{
  "n_layer": 13,
  "d_model": 256,
  "n_experts": 32,
  "experts_per_token": 4,
  "d_expert": 112,
  "d_shared_expert": 128,
  "activation": "silu",
  "moe_layers": [1, 2, 3, 4, 5, 6, 7, 8, 9, 10, 11, 12],
  "router_score": "sigmoid",
  "normalize_top_k": true,
  "routed_scale": 1.0,
  "balance_loss": 0.000969,
  "balance_bias": true,
  "init_std_router": 0.0228,
  "lr_router": 0.00416,
  "vocab_size": 8192,
  "norm": "layernorm",
  "norm_eps": 1e-05,
  "tie_embeddings": false,
  "optimizer": "soap_variant",
  "lr": 0.00611,
  "beta1": 0.95,
  "beta2": 0.99,
  "batch_tokens": 131072,
  "seq_len": 256,
  "train_tokens": 458800000,
  "steps": 3501,
  "dataset": "wikipedia_en"
}
Below are experts of layer 9 (counted from 0) of a mixture-of-experts language model. Rows are named router (the router's row for the expert), up (a neuron's input weights, with its number), down (a neuron's output weights, with its number) and show model dimensions 192-255. Each number is 500 + 25 x the weight over its row's rms, rounded and kept within 0 to 999. Numbers have three digits each.
After each expert's rows: "mostly gets" lists some tokens that are sent to it at least half of the time. This comes from a sample of Wikipedia text that the model never trained on.

# expert 0
router:476532527557522504533516471503508496504497523568481518517503473488527497533498522461445491469536477459537499520487495499508520469479487500477528528463500489527477502505483453464485520468527561
up17:518508485519493480506501477482483505500494468483464472451486495513482501479504508522482528523553547479520544565498471490508511476495552492523514485503504489534510503528451541485465509517478479
down17:523481523493497476506509463528508446483523508517452516541513465497528455503506532465531481461474499536462482472487509498474492509490476517449487482508569484527506482506533504498467483542472499
up18:526495471532482527489489489489470510459531479484511501509520465539509518538492527508549500534506502484500493498528531468484501518493504484515497518523484490508486506523544483507488486504493538
down18:500465529488547495488499462485526504528462514459523532486498480490494472486526493460451466535496513498541498503539508451533520539478542480523501468498519451516525512474529461500420531506495531
up19:510561513511488510485486477495449518489505508498527455489480460515516501545551488492508469506556478503490535523465466458468523499489511481510537556498465452478515500503560489495495493522522514
down19:535507475476475526446464513512505487517468458477480495478466479515501509476530508529546499490474516499552460508511491552520532508491522540493489522544517513536520514506546449510498510494529499
mostly gets: "}", ")", " century", " km", "%", " million"

# expert 29
router:542497533513502459535486508489541532471450518498460512519491461464525511500515547511490507511553540508512509473515524497499452478482481514512516521502488464515514525520491492491482506484529480
up0:527541499469514482497541462517464526473470467526463507500511487504517512505525474460522469550502525494495523481513451472515500496511450495409510503506500484484498524503488497447446531483525453
down0:498498474571529485489496455509486507522498518495496499508507479463511530490545522490478511499506480538462484493490501485500527495500487450464497518518488494543493471488528507499520445492541515
up1:485521519491506512485508476511450539482509470512461494514468498524525471491503550505477458479519494527496479520479496577489506494509474461518516486492519491517538532468483526526533505520508480
down1:523497501491533550456483522501509465537505494471503430482498500498493566546491510463515519537490473546514482492460446496489487475555500499477491476506490489465523512533537506519501511487474520
up2:496508492493470508539416461525458506494441510509492519516462480553490500500500544434494517517490514525518484536518506515526487536495477493529486528484493497523500533491521484505506493488529515
down2:469514533475472530471500499543478494533493521504534440480496523515529462489516469487541501516484498478506498533486473494496505539465474509507525495471465544527483530479511498512521539500466431
mostly gets: "á", " Ko", "ku", " Yu", "ka", "ko"

# expert 5
router:535490544519497486533502528450527520442442512495479486503493499503531545523542529492498513489540518499502475520471479530455510485458513506517464524502493499508522468510460478497509509524517490
up0:491510500501511463486445532489516494521464539525518479481519492483497492478537519488460523502550499487484522466527454490503533483463526473526492502516523523500490457468527502501491511516493523
down0:500517467488455493510533485517538487538480528499500492491511498530494517514522474474464538463466499461499511461506493471484496493444523479520476479461438472471502512516536489516456501465478507
up1:490473518512496471498466523458516516535505519505518458464483514480506479537513516547502535521451439482486507512513516495529514523484518498511540496460486517494521478500505499536514518512542512
down1:512522502525487524457518518524469428502489501497485534508504482500451529503495507520515581492463521486450496515513489477482476504488539496459462488498488518495532517503537447483487482459477513
up2:533467486483472522523485449531457491529510503490473503472458441507495521472489499494532433542530517511515512479487518481527452541515504513574464482516518487488521481517506510454489506533487515
down2:498469478503461482510524464491467506458479500498517487515500506501455460483468510515517502500523479456524463510504480466524499493545523549505491471520514521476483517476510531502515504530485486
mostly gets: " Ra", " Pa", " Ro", " Sa", " Ja", "ö"

# expert 30
router:460487511537511520503520529524513518510482507495493488494495467495492491488527491478507518498470493457503487497454573471515491522540488514463495515534477490528489490534534481483486515498487501
up3:479504510526515503500530508532501517534511479495465507494497490494509498485488532509507491479522489467470510519473498469484483498490461507552526478495553484480489458480416526485512509500537512
down3:537526503497487450492494488538479500495510519497497507501517480473540507505477487499500474487508505520507518525475535462557457485509490507448542472531525532484499482555471498544513488517476517
up4:424471552520524496499475519504513479556493540482475520523513470539507512505515498500507562531507491513471496513540494485503466495502517441499513510475476460487514450486515485525502532508467503
down4:517474462531557520529485501469542477445494513474425468521466480490499492473506456507479496511515481487497499501529502504580511516487506531497464496585496488481461507503458547495467485520570508
up5:523447527475492486517473504523510518516491525493519487506485521476485546500477519548535512511495501533480492505494494487510502504535469469540524470518475496522500522534483498534503500483491521
down5:563504505434508506546538526474474486513511463485580518495474533529505482527477502454497514463496491492549521510512495464484510519493504503478504498518473504481488474479496506497461497515487473
mostly gets: " a", " was", " he", " has", " be", " his"

# expert 12
router:481455563504505465488548508516503499510499548476493485496409511497503463490513494506490521468527505490510542483491497524517485526490506493520514516531470505500503522502474464479481547531480500
up0:511499509509505509472472504456478488477491535478448478486488481534507511544446498545523491474519501472515514489462504483506503454488517520527500490444472492490512509479521457471456507453483446
down0:493468471544470482464486459492476511472525495498501497501515513563477480448476513532481436488471478529495482473473514530495508498544475497500477470451530491487473531472498513510479553498456494
up1:491498512506453493489498510539484496506523494519524522442501512484506488514542461506542464491453528501488532501576469493502505524469510521553501495480502496496505516479469484503559485555468509
down1:469488529501508474488488455467516516526551463510492485501435457501480542466480495501537471506523471502464509523503520491504467544489490513544475553514497520510497496492483494511471474503469496
up2:533485521462458481482491505493541486509480504498504522549488492508513452500522501492535514463509495492518483523519481506517513503487472461453526502457535538523483520522523460496533488483514462
down2:496459518472533514528499523505481540437492515510482525472532466512512513511490522491474496466493486536529534513533506442444515468516517498504492503444427542478554512462510522472496509467535533
mostly gets: " South", " f", " area", " b", " small", " North"

# expert 8
router:542481526502530457510489487485483468461508524481471509529485530488487417571496526451494533542477493483439533509496520517477514517496520557496526524523514466458477469545473498511501514484469478
up17:450489507549481511545494483530494484502479498458491482474474494478510497517468492468519464491494548526496468561519497464496503506532548513515505478508457488494498472486510475489518545463502511
down17:546469532529504468477452547495525512489500457508490459506516514498476498488471532531487482516478520497462495451511552511462486502484488492505509499453507494460519469475496446475497503511519488
up18:482476514556507508508465524513499520512501530484496540488495529475483504546526453515497512504506497509543558505479461474490516522487518510477471530516510447491520502532524513479485500482523493
down18:512495501497490497507519523480510542541488480520472481476514515459526464483501503498506479518523512524476492443496482463484493494488489483502532499473510502492508484502512524461565503520538555
up19:515475534541491507470482509458502520471506520488486524560525537532471466521549449483463507520505485463530525479473506503496479505512498505501496475523491470467518465487528530533511523461496488
down19:492512547491499536459484528502538492498527449563473496480495510494504534511516527505484508483493464526465478478508500533490457526529481518500515553501506500510495461512495507484460484505480496
mostly gets: "1", "2", "9", " −", " +", "^{("

# expert 6
router:493510496524527492481498469501510522529503496515502527468464452480487508525507556505467525463484536481519484534456534514448508476494464530554501493507536516504532511535480493516509502499528499
up3:517497534513547507526519488519518523497499501545459453526504527517525543502499538465501519487472491497583501464489531467499521472459507506528491507522480479501544458519510512515492479521487525
down3:480454473508502513485509503537520511468516478491481513522497506452545499516453480490532558491522518535503498509518503526492490494531537417456484487502477496504468472493492471485554472510503477
up4:496458505515512509445490502479491487491505504464536468546527457505484468515514523522520508482482484505423541501495476481519533509486509537505489545527517464498445516511487494520514490502543520
down4:514493487509477491492482489493505554496536527524453520487472506519478490528475543491538449474531491492506522496496493457487437507555443529510495504480545474463521514541530485473522522538487528
up5:510514526510471522506477516540513524513487518497479513549487464488466451515478523455500490551489491529505511490477463498484520456512505472505500503478464516519469510491504517506469463502502474
down5:504501524484518570465465498470498502490541524514458500505504500528483467508505470494477503477533471496520499484481466502490503476479464503535516518512452453469475526465504502479546500531519480
mostly gets: "+", "|", " /", "%", "{", " $"

# expert 31
router:516496523507510457521507512488466519487470528483520506557477488499520505493499517501484474464537506480496530466495458507484493530477468489519514490505497465473488511527490503477507490514497512
up3:550536541491484463503531506501512519426471477504473507570513503516483470470535469509517444499488502541467504486535535505509494506511538539488541522538518513521493547483493463520486546534526464
down3:493475539526507532526492513527478483516501512493505497509434510513492500540510480539492502496507504541499506477447466461506506484455523519513528510466482501500470471459489488453525528526463488
up4:511492523459541508487474502490470484516546486499496504509477469518521453497500484514470542523532492481467448545502509444521495487524504455548482478460512480528505489525457492495536467472487481
down4:510549521518463534489506485486465455487496506500505535489539502495527529514510492487465466492543472515505493563492509484500513491493505524522553519508476462492480488547489515459509509485469508
up5:516470508526490504497543493498511552508528528479465556500489490472486461480482526506514494490473507474503505528514509496514473489483477527515485467490502489510459473483500506550512473499485480
down5:505592498491513506513523527536527470472502484481451490444480493515440485503560481496509498508508522506532534487479503510480503532466485540501469511514488551489480495551486515533501506505478487
mostly gets: " film", " member", " Film", " player", " art", " family"

# expert 20
router:462485516532520495491500477473489474489505534477489481496476462508504499498514515503488477471590503508456532516475537508507463554468516501494504532473538476488477523491454475544492533488485506
up3:500514535539490458513509493486470440488481509466480504449501470502508511512482523487480494488517477527475517523484516496498462526520487478499544503523512532485539499535532500484519494494514525
down3:487487497489507464474513493521530497496440528496508493477505484535501505476503494488455532487488487487463469515521488456470494515471480486475484473459457508486446514513490481536524469493526459
up4:527445488505482537496534502443522490505533523515526510504478490495537516498499513486452524488534512511506499515454499509520506517508480503453468464537520525477465503472485480524508477506499453
down4:457511497408497504484486483455511487489499531501471532556556527505532480471511502491489500487516510490488508511483483503499532507490458504534465475505495512483546478505495461507472473482493521
up5:519517502482498477504467480476526459484533526541471489482504492495511525503493523483520482467454530548519490509470531510513463485539517457500515472518530532468480495504505499522505561510493494
down5:487552493486495523495491484493521515530521459461537450500533466522519479501462495547463505539524471469507534516499501552524503480486505524510491479519492509475480502533514506519502543478527467
mostly gets: " University", " series", " area", " school", " life", " work"

# expert 14
router:557529517537509488530539464484509515500492506496494479453471460504491515506526472522492518493549510464485496484517549448482494486526469496485533525500444468447545517497502494495481502477503516
up3:481496494517463478503490521486461510467520488454519483492490478547466526539499507558475481503503492475496550526488502526508512533529495544477485549510446478527495516519539528496491478540506489
down3:501495487496541476508532497515491501532488481523419526584503531494527463485490579521491480502478506503505510554511484490525529489483507467491466480523498494504484523533450508513503536504436496
up4:529522484508489444485494522494497499531500480507501482528477483468509482494475507504451490548492491517463490507464511526483473537500526472488499485522494486448495500506496501510477524486486522
down4:498512476459487522486542480523471471494490460498463513520478501519483465497535510508500470472488524482454525466500481485500497543512490534459490511544490507531442533506511480488500473516468524
up5:491519517499502479505470501535484496552519460533505520519457485465474505501520474474534494482487480452489509544528489527506448481488513470445462544512550538515523510504479504482526476534459496
down5:466538486472506510501480473490491507545497497498491488527512493481487496464515490484494506483512526468497492540525497541477494472457495520491483492494528514518474533489473480466502521541473501
mostly gets: " not", " would", " can", " will", " To", " Can"

# expert 17
router:492514490531547495496528481506510468503495508505488499514436502474487514600530498487478491461466530479447483493468457537509487506536484484516537533407505485463527526529447502489512527507508529
up3:518493525487525498524486493512480498532541508499498508448469507494551452506502500525505490463478511529485516479492522502514515539444499478517472535487498499538471523506499510464512490497524541
down3:518488526516487485457503441494451500485488495498521474484510518513464529460513525529534525480469469480498517479553495502492492534484471495491510506522538487523465521511506454531496498518482542
up4:480526471534522476524516471463528493480501523510505490509478509530511477469490471494490453488510487543481458493495463558465459478511471484498517516493524545534522517537451506488497476478524529
down4:511487482507508488492484486499455496534547514454481560529470497496498520527449508475507507508516508474526533557492539493493511482505484518492502475440528458510464512487498527489520520510478473
up5:479513497548528479519500515487551533479517497522497474470488468500482537526422454476466503474484489501524483502556479558470514549505490513510492504498495529570485517466461500488465500478490480
down5:515487493543487521510489481516479500516454504482463465490498453502487542525455497507502503458491487500499528532507475502508444483502500500488491467513529495511512496517530462484485504473475492
mostly gets: ";", ").", " ==", "---|---|---|---|", " ===", ");"

# expert 19
router:536477564498514483504518495462512531509480539508475494476465522457505541517498534507487512507527535478483503484485504475487526501490535481478481493504519507514560535527489470489506562530455471
up0:536514525482511451501495479492493539494476509511498507496504522508488528473530497517496478525540478498503506519481583509509467520502489476537483451520514519507469473556480547505515497519461509
down0:503457522507487515518495480502509502515491526532502456496512511505538523501525500522529519491463526521536492493489507548475486456458507521534481497549545514517465482522506493495478523516466496
up1:518502570508530499502511493484505487521456556485538484480507528499506481494529497505486459521499475520496518495478504485517479511493499493533513482505484506516469519506501515475506467509478473
down1:547495477517538519465488506488523505495528521487483497499476519468514519500458501487515468504480484498496501524479520461517441542455509464503492538505484498498506453475488514476486482521497483
up2:543485500549502476480511483479469518465510512557520460478517488483446500516523461505510507491473516513497511510486520509503489485526479471491505524573494490477506531522506502441500526477505518
down2:527492488482492515530485527475490488402506465473486495509476490518483482483522508452474502448487528509518513503465514486521504552505488524494498523502486477453520478529462519473477536485451525
mostly gets: " Ar", " Sp", " Bar", " Al", " Ke", " Cal"